Weights of a small mixture-of-experts language model, trained from scratch on English Wikipedia: 8095 steps.
Below are experts of layer 3 (counted from 0) of a mixture-of-experts language model. Rows are named router (the router's row for the expert), down (a neuron's output weights, with its number) and show model dimensions 256-511. Each number is 128 + 32 x the weight over its row's rms, rounded and kept within 0 to 255. Numbers have three digits each.
Before each expert's rows: "raises" lists some tokens whose logits its average output raises strongly, later layers aside. This comes from a sample of Wikipedia text that the model never trained on.

# expert 10
raises: " ", "9", "0", " |", "-", "3"
router:122100141101133119083207141167150094114102124109119155088137175190147100056137112168148168159170099128129162109164151095087154137128112052093093099145094128194205115147108181097086142119160078125090105119146135210125165086152106139155158132097180088181184163124119113158149095148114140108162127112146165191077149060124165177112114150113135136146146070125090080099094128167159150123135120119052121096094157127104162128136135110120136097142136098168123116117075114132105070093154112238148105125092135122163082121135123100091131061092115194120141117109093121130128125112108130145122180102065092162083090115100086139121112130143108149131071125141109147120142143107165115154118152127117129088173111135127202115110096152124108180179122128145128117143066079141116075040091177
down0:139087154088098129103109094145178094103128123136115131157172129055104134117117152155166087086113095175070169097138143135127156076139159108143062162104104101123086107154045075088122125096135167143119115114133083156151110136168118154165188096138136122107152188110088038081130099129148169167136135144101097093126116043181108110146173110115210178122124118116101143101159142103104152153077131113167173116102144122153177146100089123079092201165127060126176153206161117169141079124092110127120131094093155115080141135086109153097159135166110105142139167076157099159105112110117116124059172131124184094155183085136124115076139137146092133152154159118172097103117089134080162108144148114124153092144128192163168120119110120117146150127094153104109129153129153169138158169112167
down1:144093120139121106092156157129117132165161087131070110136109163116174158116124108174119160115121105220181185061163145092079065127088175151070101156144117101103152118090087112101114136127124147051128110126141145095118139069160069123148130158097074137111111134180151106116060115090088148123123036077117187144087147149121106140129049119127101132159171128174122154087130196140098109153167100111068101132145087151066099121080109117096120152109107141154165136156127062127142157078183095097160104078145129129126086144130135122089132140128100101112143162140109070174119068146106135155114119069151143190097104123127146101173144197156146098144121141123158136104073081149125167137171135144183071109127117145175105099079142129156110138156148135156156145115113150097113152143129139
down2:129156168089097104099134174199164115082142143112130105133134212136096145112140187119151087121106075094107150147178094130094145216113099098135128105185143138143094119139147159120180126104184114121112085074058143164167138095160117145160143147125132083084129132120173143211085083117179147086112043154113158124151166139168065136077105125151164140098114142128109113127113104178070076188132078079143132131122087094110111139125092178192156146170131122152128141166110154169150133091082124103163078104098194110100139101163114112076126099095150132146077087155136184167104092146157174104162132096133108132112122166114148102098101124097188113171132189133136050150117059088144144103136127162122130151167095143115124166144096132141153142167119079181142119109155140122164089182156103

# expert 11
raises: ".", ",", " in", " with", " from", " for"
router:115136060127122121138147167117177106101104184106122108177102148177134143128112113186077120164154181174103128174113149181130098144155134140101108133171181085163136158098101098180144075144124087089126182135120096136129086114117118206136113095171094147165109124097166093127132160135158135176137092116153087129134117133157133188158136133113163174154129170130124119125156097134179145167115186159222155065157180149186125211116111101104141103118079131104159077167107126135056106141130105128145169121097136156115149110120112099123181144125090088119175168135126134142174111115118112109092157112122098117077115175136106106115117153190085042137148123162126179175124133173116117134082163082177117120151084101182136168116103094163099142063093161137164168138171083163161160143110148
down1:101124126138110093069099082083088130199136117110123184123106113164178171114133108099112190170096110123129155135170128084142049122155135084103096172146140109121144082127167087147151121137186142129131158139121190116080109199148142118110129130141065142223142107191106097149136146152119065135160140077117157121057119123062099101173112122172130117115167056098105119083181111111110120115156176159115122108108121144090119088171118096069160126165139123120153142083150120136156124146136133141135177171120102159155110181126153163151086150095191158136133132149156114058179110142182143130159133138114132158150056144116152132129117105133161063130092199116120128096138180101096093077171096101155169144117143103156135078154187128136128169113148134139109104165110142103066132094078149
down2:155100135183066161121150161110102119090092170134157152159137119081161122114172193121076058162154136140132182112081138047147109117180168106092096144131110139102096077132130156158131097117135184192130125253148134209140132101103095085123163112148094153070098109089112134158084100155119092110118141127150090146139128131197121091146143154117133132141109200086140195129109138129146110155135138150158129095105140106077092125120085137170143122168176154069165075105102154135130125078163186108121127117137104177154129152128096073101110142126113162104164125107060166127135153150060127117098062149075132162088144130087069102118169159114103131136109094069095156103163142177113147129097130137149132112111150091172139107092148127109096127150090128139098111110151154096123173172137122
down3:133139187151157128132127143145127144156119132186103122112140138136136147122152151161131134099112149058112094115140200151122147132188057100143158100123130127121093094154131099176115173199070106108191132107140142146102114102093117062114122153147109159140164120150110162057151089094158153163118088118094144087110075086117098198097122074167170066161101121154116078087107130135136095140167100139165146128131107167129128082145159053119056080134159143161155121126139087132109115140139106151072119157139157170097153102132058167162090130116096070109156122093150095090096189207103133115058115159084092162212123107112126092174168115109114150097100129148071171154125156083156141112155100113173129121144143085129129144123146090124131171192172192147073100095105116091179127100158162

# expert 9
raises: " with", " and", ".", " as", " while", " which"
router:149151118155118135117174155106165114049139150125107142129058184105150162138165116158103107109110150158126180128129167133113133146190102130114146083131109171074099154110127132144118126166154113107038153057121143072145118176131178177147130124151152181104196077180089083145171144155197123127140123114136128120146126068110110168105108153173101157148140184094093115106101051175123129089084141093160133080122139171060099122086149129141123141113136121124126076178141176118149145146110151186162155144129176100116086151161158080104168202129082121167148120146145139138141114135161086113143134150178144121098101140143094201118129183103116115109146133099115175135126169171136151096130125183114139139175141094207170196104108130154054142095110065157136143135168167155122141189095120
down1:092140128119091143132101129112116154167172140057162146184165097146149121101109186132155158130161057140107101134120142132143109130157155133116096115133170154087148072193148138101177187155170102177199192154119094118120153075105150141151131140110120149124110168126174126143102171134086143152093118134142173164075098125057099108108090096169151167090152082161119144114128153052148130088120105143149171129096193169137138113125120125116115179133114174063121124115123102176109083107126080126108140143096129194052089195147117079171112162104148111168130147082146169134141111110154133177118167109135139195151177088117142094110111106137117071149071118069150153149158159163168081115086112154090174156098117118134121074157128149060154084130144153118106054148156162112106167082101138
down2:102125169134108143141126106141082148072155120156132091157143094177137119158135138094104061139101095118097086043102129157059071176090113092128110170138101078143089157080151082106127158102096169165137063176150130099152077104166121106148175174141087162120054154124134123134177083118123161116132130190081101157193160118110115123133193102181096204109141136110179101115128085130105138125145158130151105096109168127131165134146165159131094084146146148116137112108126179097121165104135142084056147096134056109180143148160120130125088115078148133166100087083166084112098088178176172147141131128078093084165008075073146081087179131089048144135110140072128148164147101136128172134069174097142120160150139000122116117126138101113121151127191099111122145127119166152184111149106142
down3:143150155116133156145157078131098112116144146081076189077081114090151097142127092161129132143161124103154157153177163133110128140139143062155153127118115136093101081170101105095120127118172135139150086123075123136104140115146084104090122129096133145119128135143178163099114150111174125066164132139091179100128157127109127148101129179119135128150090042148158122163145133184183127121139105128145123164106097120135134149102117131084123085144191136097097119093149127129142128086122103140102142103093125109101140071132087149104129121171097071099102145150189163105217132119150182148106166107119090067077184070171068132112147134076067149140172155088100097177160083107150138124167200164153165119098135123098134149148179070210045123102129161141116090124146143057137126102123171

# expert 12
raises: "\n", "===", "|", "==", "-", "2"
router:095147161115135121140126133073120118131137162088118121169153163168113116127136133149147100115165090152092116133095102136220153145138029116139093172197175109180153142157164122099080144116088116138062148132096143159135134117080080096104162127131144114174132122091144092182121153117185116153130131167143153136095143089131123167080205149161143113152156143129136124101115054179132072097121143146139138110168129125114143145086105108147152180148105153167161128185101154114125121104121102150121166113095164112136161157141143147049147163114087104140129118141109151123160152207160115173121087091133070148077139178099149141121116185133152086163167142166155123179147099107042118152175063172108128139152132112144085157101150096143119105121132069087128122134122097137130152134159108
down0:076123122124125130118134134159148151112112161100115150129178078106131204155145084154142102113166152150130170169137121180192160149132151078140187159089118094133085107111098136148129167143115055066142133094106141118087135114169154138153100140133209119153130128156129156183059150095110126087175118092155102128142173137124139135087129107087131157110202125117135168113119093066130123160090130148138127105102134152147070169107135145065123153182091124123157152086160164169165172173117195176151165094152129122190158197091098112139080177096115127116140189081175139131092172109123091090077160166137135222100143113090129140101114118110139149132111104120126093170069127170130161099109117161123105099119182108107166127161131134124155161157161122090101111114161158156078105137143076
down1:161084083090149105131141066158137169090130118120080174148143069094130180129170126158133141109082156141108097148119152143120153128061099097105149125164130100111120124084106082156096133103117108110154118096108124132141124170142120147072136158151153118161144136136105192127138136143116110119105185133125144145123140089102149094148090076136161096099107156183135156118132127140075137139150127176137150098146165072167126129110118175071133155148144162116121134112106047099149136150086149188077129130146065125083138114171171135154129132110084175129135114120101118220133104107114144109180133160065128150131113127139173086087122111155066115102178153107159132162132158173177169140154158139110161119133139117135063108137155147119080147133143111052135189075083129125176171147145106
down2:085054133096145110133164123153135120134139108121149143161119147131174037147120115150161099184120109115169175076149101112104106174175134155128129182167143062130143144130100120102097106088148090147107136161126145081136149133107084124129162125118156143128093056075138179136116182079105164153123090173082146153172126147084100106118172088157090139156107125129123175150121160139102139130123153102160088105107117154091157084133158126047120141175159047190154133105135150080165155134177129140168200155117114103177182111165136099111135107125132069159107147118128170107128100134144156154079114163086060147114160143138143170138129130102152137078173134096083154136165092083105070094145109171128109069188115151139164166126108170111102128127136108126102129107170125069133167117080147

# expert 6
raises: "\n", " ", " —", " ==="
router:112116107132114140112150124145208100108180151141141093136138130168127144122153116142159102167092148084135159187130099155122115172152118156105117118097152159099112160129093147148132136172098133095137176104129172146142131152091173110118090120169144128167132117183067099174105085144173074173118049124131106164093099127130198159130118123147162145161143157093116102096147122069177151144144107096072177159125145184158043122124109182149184113139162174182175096160085172166119124177099125184155132121150161123132127086092117183092126110122186109088113111090167124096089166106128104155147102142126172125093140155149101163090190102116089129090114091135115144063106144117145187090119070156102098161143155132163087162151135102144115150079125148073136143082147102142165181155170163
down0:123152104150118094142138092122125117202167087179184121102062192134115127121099115176116164106137110151124166129152171140152152175116091164149149120129116157141124122171119221140147105102099118168129085130098157111111160126103090138086158169132114176148123132115078172152206120105124115119145202141118085052125154100119146173149140162111140178118128035160138143101164195123150097048083139131128203074132115129193116141101147121137127119089096121116089143134125143158136129071086147178128138150113140118101092097178117155077123155123120164177068094106114106137117172192109151136058130126051136110164132163081137153110131122100198119158061109156081147154140131118109110117127100151131107124149153181151172081112112141189120131160141142103095153136125130100092102109142159
down1:143096060129131147135140095144125134141187137160093183132132100183152128150165135096183126114165184150164160148128127144153077127171132111135142112111150079103140141156093114126071110106097151137157116155112144091145104111103118125147114160119146179103118083166121110150142103141118133129122161130118147152168136096141146136172153182134108155187127087104185154123114116193088068059119178135108097086095090134166100132123139099180207115110175160127121135135139103146100156070088158140164122144151113115110124168132152127086181105158137138097172126143137187164151086084168125059118074121090072111111117091110169182068159124097162075141094132136137124098102134103103156170138127127105130158163149089134065103166123142135105129059103106117124171100096155144147138156132140
down2:110089122107139123134095105100083175094164093124159153135096140130182158128174110097135104132122202070117123172139147137158122139164150081177107150125173134004156137138116131122165123101119155169186129125135106127165185158092075146132175143089114167129127115094189113180135105100132113101174117144113121205194110157106109119095144101123119129132112150124092101099107147101135135153080144107109168136113119125088072141125109110084160180109129063052122088175150107152077134137113114177109100144070217169136148097127123086106204142082126118164132158148133150139126078101137139135102152130058122096165176062201123191111122164127133146150162170157129130105085119106138132138144046130152083128081096130102092101149102071114154158144126141134119134108161141147139136211108168

# expert 8
raises: "id", "it", "ic"
router:106142183108105120131120105116146076111138212156148112065124091165206167133105140144124114112157127149092126166158114074149151138115085097167111180101167107159161103111115111089111125166065048098115129148097166121198096211091111087066067107117145128183106156122166150132091167140141182155138093146111170147145150104145129108127140120122117147141148144142138091124147100158128090184085129123153150107082115122150133137135111175135149182113137128139137168141121154175063097108121046135125091107099135084095133158110169140070173160116144107080150127142117149071138161142131133145119163162109083152142113166088129071086123082165112152131082079091193136134161127079099160053143114141130044128132117084171111134057086131112078159152148076120166185130193043127148162095157150
down0:147094126111135145099112099109154133075133200128143185096141102130165123149125165136086117178039116132124035112145088153124174148209074098116179176063092105092103136132092121059194157098130068073167170110168195162123139147110155177147159088088150168146195148069143075119146117092130023127070175161180156131145157091108085120127129096142147104111093160065163141161135120121092047129130117090155155150078172160147121155138133112182108120164098088146133128151180098158129108168094123151123160160083179160158125126111116182147051162191176105169133129120087147090195080114126180189178163133129148136163083137131144121147120102074110058101179161160179143082080097177157109113098135116119137075104119153198190122198105149145137092132142114145140107107102131142101092095108111
down1:056157151142113115161164164112119151141118122118151163115153189123161162114147070129149111142117141157126118147118131122112154102138168185108116125144089175156129127065086173136143139095087108142217151088122111120142161217161127081162097140077173163159121131140142138132121121117129043142150149068143124168129064094131116151136128171051123118122106150077089116149122078183112177141114140131176165135142114146157153090161117131135134146139175077152101153108138095173143115089098114164049098149057138091112082090131117118114155130141128140140140191207139115100153190174163148104168176101104129137147149155150102158083177099147124137205121145134147105066094165128104137116142140079160053114124113173145056146054049122149143102136092159151092120131114151126043126109138115
down2:107161132110140134119132107130042093191071204119134118172130107117158151127155108116093105149086116107138107160122125135113179093113148075134134094085145105154109059169215135143105177152143108127118128093187135104130141173204087199158103120097151181124140143110145111193095137079159108113101170113145123135165138147136129104149109093104108157155147224141100169135155137162064085198129140095123163093161138086174147140160119043167086156093110136101143188134163138096165107126116129134198138151165120104194149134103144162091102142126059176146126164135069065127114126191095084124122126125086092152161143111166077136053099145131128151132150080091137109135153147150178151073140144154142134109127181182089157163114182113145154153182100146095154097156133116119134128130111125

# expert 2
raises: " (", ",", "\n", ".", " and", " |"
router:137146124095082144109120114062170118088126166087195135095083184102131143207161179138116080127201093205101108171126093133153067143160101143101101181164125162129188183110112122162141161200131038139131125085115140122145140173115136213108105110145104129104181141119155000148137159129179141198091137100092135081149098111106136136134152126103196119186106136180136098097105107196122154103061171123143098166084141107121119169174109124176095091207134146127169143146093107153084117084118143170113128061151178119116108153101146202119074119139087112165203129113151122189163122082175068238156136070143121155155133180096125136114074084160133102124148140110179139147179115110169147196105086157151146148169077104150135095088139158132172150102145090147138145151134158131114117117108147
down0:137119100174158153125066170187103126179152131148185166092129138128090119093134117124166122157089112106093186163098153159095087092079121117138130126160148095130066171146120126099082089161140196108070108106147150074164052142150110098135152119179103115145079173121121126114099103121121174128149107120133140115101200140139079169127127135122117102086156101137169110094132072152117132151101141105105142122116113107131148147085089167085098163193101079150091116107137144162129123102085090113089086124142119189114139145127143125104159099149150171059113132131081120105128130093064067109142122112130139132113117141167106113125115105123119138133117085167092122146149137075173111143093101186147144134165151161118139124123131151109114174102176116051135106109158065164129118120187156
down1:143128131150074120201159146112160166186061073173147154083080118088114129146105148137114162115144116097126155057119175109131107090161114150104123149134132115086127136138202111075103164114097147159069095153063089119117147080119169102130105110141226138155107126110107103140161168074119203142200160087094143144114165101111063116172149183142060169129105110095115121147126151164066103117181124116125105088101140140127116148130145149117103079153071129087048153091087128128123098105110060140144110085099158111081120141188157229137202076113123169076149069146102117120145134091107082119137200128094165101148131140164139179128099138213122151129121144080147115135193149188086127103099101088171132144197173147176104123151149125148092171158127105132104112128095145113108125126110131
down2:140153149086177079120165180156175086106176085192115102163157130127116135068086117090099087136120173086129152064118120102183114143115184148073182154142042109137171132139159156119177103138145163113147113117160117101163097188104111103146152081162078108117136171144116114126111107119180139139122097090078128127110111113109131084143136058147099133166057131175186081143126113141145098101137150121119180170129176134161102171132160118117185158150169154116148148170120137164114145144159090137117147109118095153161142133126152074113144079156110130178098145125140150127169098190094099131125144111094192116151147113182159141165090124182076132125191153201113108108124095067093079131128120146143150166122122116152125118149060098141101119149117096139155095050104096119142115126093166

# expert 0
raises: ",", ".", " in", " with", " a", " to"
router:137176053058128114140155096085109051102102175121141120145148153167159090138158147182079116136175130180115097144111123114125127193171100150101126126133184131135099125087110098163127112161097100127136135113058108081113114154123140134110140073139193135160118088104083136120100129134150138128180133091160132115163155087077131157052148152076136135177169132102100116107120089092087160128171148116175085035153109208129110157158110164141133118118135114121155149142110192163124084164144118176146100113117124074041061154092088113176148106151096068101161125145153099101128133065086118144150170136106180173077110160150144142091158139129108085190174069131209156115135134143107162104106119121164086148135145128190156151110129117151066159157181107117158198122150100173132142099101132
down1:152097115005117092145109134068069170119100109173136092142108220133071124132124080146157099112186095174105123138151186079143097151151103191136126178159126184070164122126143134111125146162131108085098027119137174155163136184171111118132115127099124084216167131129136162152108143140143193119147134186152086126144133130197120150151126083082116181150128106124145173124070095154070169136215119051119160109119094182179155119140174114091158150161165135099120159172105177155122098136127107143154051129137098057057126153104155162125161120114116098136130114143088191164072142075189127143158146146120136104133141149095155110172094101198088123099123129036099144089091180098135124165190071089139064111129137146160182188180126137127162113101173127104149128223134111118128189136140132
down2:160134137105134146133099138202145124128129164097091082165090116182125114134159103117135137104083153150140171148101144121144109136100160138144119140180154142066120080112105199075054099155147057055096152121111116157112147076136154178110072149162108137119175123099107114092108163141170158194089105090121097120061131174097155119184153097079151136153129117086066115113136102080127173134145083119134092161120119065146110111082128065114106141107114153112172117122135130119105101120142177138132119159154123114128119129135108097143155154090162100134095140167097149146100056066155156130165139167148147174197164161151136172097098058134160137146169129099173114127091140169133148171141165134165199126160166150157141112154121175113122112157170145114142181127188111140182058179160070
down3:123147131191151127092085125106162108124091118110137123143173106112096061129109195138121122148156131106099102108110143122125112136169077144173117163127097156133100091122192143150160125114194122130118110126102153164121152109103102125148135131112087137127100127143149036129084177122139144162151115162134079179081141192134142150154144106166109118134106126134165117120086160085158135146136128150176102200155149141152137140177159156115201176177148156151175103155109145150108126134119140167169150121099112117138134071116088121054159081135074151144163117088164079130151090132123138167099157162113111113152163146175098164152175116130187134129105108173089097102155141152148111099154109198107144188086054143138064124132083143104129161141122085124180145055135133129173159088160145

# expert 14
raises: " the", " their", " a", " them", " his", " "
router:094176079131133157117150114078109100071136128108141150170123105132162120108157136150127081137147100131144124174129120123135146121183097130082080118147163165181178134081172122134077113136126075118135194123138079092160164098094177090154115147118150088112166129146134106162151142116048087176126123110124109138138099143091111098088085148095138137077158157050138105114149127119155099073154201134165163065145111114138154174237129101101125102161119130140097094159109146128170112123102106201144143091110114104062134088101109066126104168132127063177115129147129170167105166151200115121126114138137106138051144205102116113112181134154122132132149158119151138209104166116116118096094088080124134112212139108144150115118097147130111100056136061085138137142135180165157149169139081
down1:197142151081174116088099087136146052184211090114188162057148120071149143168118188131160066076163105144110067132192041096100130090142138121105139102132114136127111117171153135106171136093135143111101133122106107140094132096158191170130145146098175135126104163070134112111135135138182186097154124140102177126154094176141175152180147119164100097132144135153110140100158085125128120167102124135064083148156093089184111171117131139157119102107160150130133107134041097149165142148180138152151088068130148102153152111144142136078143121134187157144088054133155061169114154143090091129173113167095105102072100112119158140244139084119133105118167106073130114089110107121136075185167114129159079162121136084162127139190090127125133120121122067094095112099093145167145113096136156
down2:142196086144119064156135121119127145164116131130104099110114153128105113119137110119188107153083121106073039074105106124131092110155181115097102098171112172116162103201082209116131091125122164112128094133140095188128101131149148131095082079120098108124174150160143208162139188105107103166164091090158117180098087167142132149126126141113130099152180155175165167127127118147112141123095097140135135085128120092109103120147081184110104142096151166115114088101167104177161160161182143206036130112115154160136127071160118162131164208117156089172188102163130096145192136093149092173075110132141189175163108161117144145158167138119110193052081094148139133112122130072125092126113146146141098119122143153102139071173140091150108156199155160169188131167097138111110166163118130
down3:130126138128136087091127168089128114079170143147117094177142187130091124103134151128136078110101114194157160154149111076171160122184123087153152087132097110110168159127199161191152073091123146173138115137121142133107136082078128137076122116125185111145090135154083172176085111130211132138141142053161143113115118135156121101127127151129077126122075163164064131047127156177171099160132126121084153128097149153167135118175146122131125114153099184090092116084184170098189104135119113231135150167101075143076147091163122108124099139153093164151137162131099126128126108139137123116111167122095092172102201114100166164151134099174159177161101160121074115139144075124110092139123096145150037167185160104154136157027081114156184175105163191162122134139146154088103099125158118

# expert 13
raises: "sh", "D", "us"
router:074092081050174147157135079058112119145115146086093132134132164142137125133051096118061125116142142193127138156101156170189147153122084129144150123112178142127106121089146117148127110173064129111153126155151178130106126161176101129117131121178124166126115130121155126156143170125166067089186100179153114136110136127167192124125067178105085172123131146111100111044080149110158166116146158184120173105069146124156119167102139125124170085146160110131093132158107107075094132194138147128168170101238079099128131136109140112081127113070142031137108129108128091144140146201141113170144111136154102149151130131138096074043150123130148164153150112168106156085113166148082108145135117136093128102132170091100175141091138133148159118192136141135089133138109047149131110132089141
down0:177088097218115121097107076136086139122104083118152074131136129106155136140122136125114053148157102103085183132155071147134194081146083127113134086129185098108098113063128167123093105119163152192175128144185108137140067172149147112155127122144123171132120144125120111089096104132171165127099110134111140134096151126105120123113126163087093211115099185131141123117183120143134153161133146132199172066156145117107136166113055124148226142124156071129130067099122120118104103185092106092156135071116146103082160110173073157152080148111116112106082160128182167182147092111161051117112141160124118106189172081182068143135165164113137177084128142143172152137144148161133141112061124134126111157119103153144122115105101150064129140154149171118099097136170142145106117165096121
down1:098136141179085135129136134128074152107080196136167124116075198192134194109125111169155103129164129093151132164119173128131137107171084135143141114093149090101118077116124159149098141093164175188136151114085156096151171169144128093093149181162140113118114124118098085139101135143150063132132094168125157142107170150126165125087094143115058127145128157155103114136038119135110164119140115102094099077124083144137148157140134164150113157080165141176174093153184113159150255085180154194131127108088093130162155185159135127130135088074178156081159124173161151135135118185127154144090084109143164097093148128142154125135111093148133107162130089140075135113149183141071174079110152130155164141081127156133106125084154091143100142032113142112101113157110117149078071106111126
down2:185141113127168141119134145152097127055135143195136148117113141139158158131066099105068102146076092172168148158093104124164136118165198151138154131114200181109171139177134149201183188132119136103098153139149085108156072125094139094133086015192064160159120123111196146114129128094147146191137169165189160136176144150111201123123178161093132068110121139093129094160172100110177117115166146139162122101100131113121099132150135141126160187193120133114163151078086150172077144136111129100073148102099119142099161167096087119129107145171112175083181203107114130120118102159130102116103128098144096106118081191153081119147130118098104145140172104130148139158166170141130114134101059134135185111147111073109095132135106135138161173107101120210097087173104154094117177088153102

# expert 5
raises: "1", "2", "4", "3", "0", "5"
router:090133119159141162124153109124105071099133152133103135173115255133124170133112121142070086124159090159085197111153152064146135088162119193055122104123106120112115135134131121181159129156159146103124170113116173152175151122146140139170172178134121177113102140117102130166127123156157126148192120110147092112106132097114130134167117147089178124148109123135161131069175135094130129132133160179128131111104169116131124100091143081151123114113163156151136143161155148099148124109107169106120135080149094104091182117174161090142106104122131142111206153119141055144139133110155121113150119157134142142123074125153141107115142135118145160093142138043120149142135086121164133119113131130122156114113123128147101145083089152188130122105152110123100129118120139127101146077081087
down1:149120091086123119105122134090152074123136119110107055128146115149129096117081137114078146159140069053176128118127100086183151116213069164103133160133114136101103096089133123157135154098140137177093117200106126075126107144096112071110159131145114113059121128059159091101120116170124176112176163167099164148160157092144128094144120082146094180107097143125138113105134110119139039176182125143107171074171094150141145115154110109169121150137094177083094147127090169182077145114132151086177153097164132163132157106112129157147111110110104100127177123167162087122098108070086148171068087177133143138139098124112161118093190122148204139184132075094171070177146122125087153142173146100088130172173094116144108191110161118111159122119091109122116176143111098098082139182126119
down2:138122162080178151139089071099145152135154128169148159111115133179196116128090125125125107084159146155137089108169127109133154106108183139083121125129100135123146061105168118112156126116114095104118155111112095124168138155104149155139133100153164149077179056155120131119069099159144138120114130100117143075102204094166100109094179128188117142101087187161115119102091109094091104121122146085129153126140081151130091116130108168170106151203129169109152108147059150135121099125164145105163086134099127173126136148094098182107167115127118140169117114123092111116130121095144095116138128127151103092115112101179180164079077086149109158126179143098149130169207145090112152138114171160176138146119154122158121115127088099084090046124148158114113166177135103103139191148171129
down3:062152105124124189099181176148171111142168190130135092099108159151103136093115135151158188105131124148129205131120118120110173174173128111103097191140128109114125139200125123136116132116177144144190188107125140150094135150142171137082139123128138169132169144070124142151132152115165130145115133120123185101155133113170112090142150158118136103129101135171167142118114120154152109161169135129070074131118063139119100107180116155102118148152078100159129136169160149107134135177147138098175114132138190094127154146154103142131085127145137147061132134169144091135102150168128181153136151094104146159153076112110140198081108071114165138101115171116115180140124161155126148170148131173135131089096104091087139161131103170161080151095061120170141084136114088109108170165122200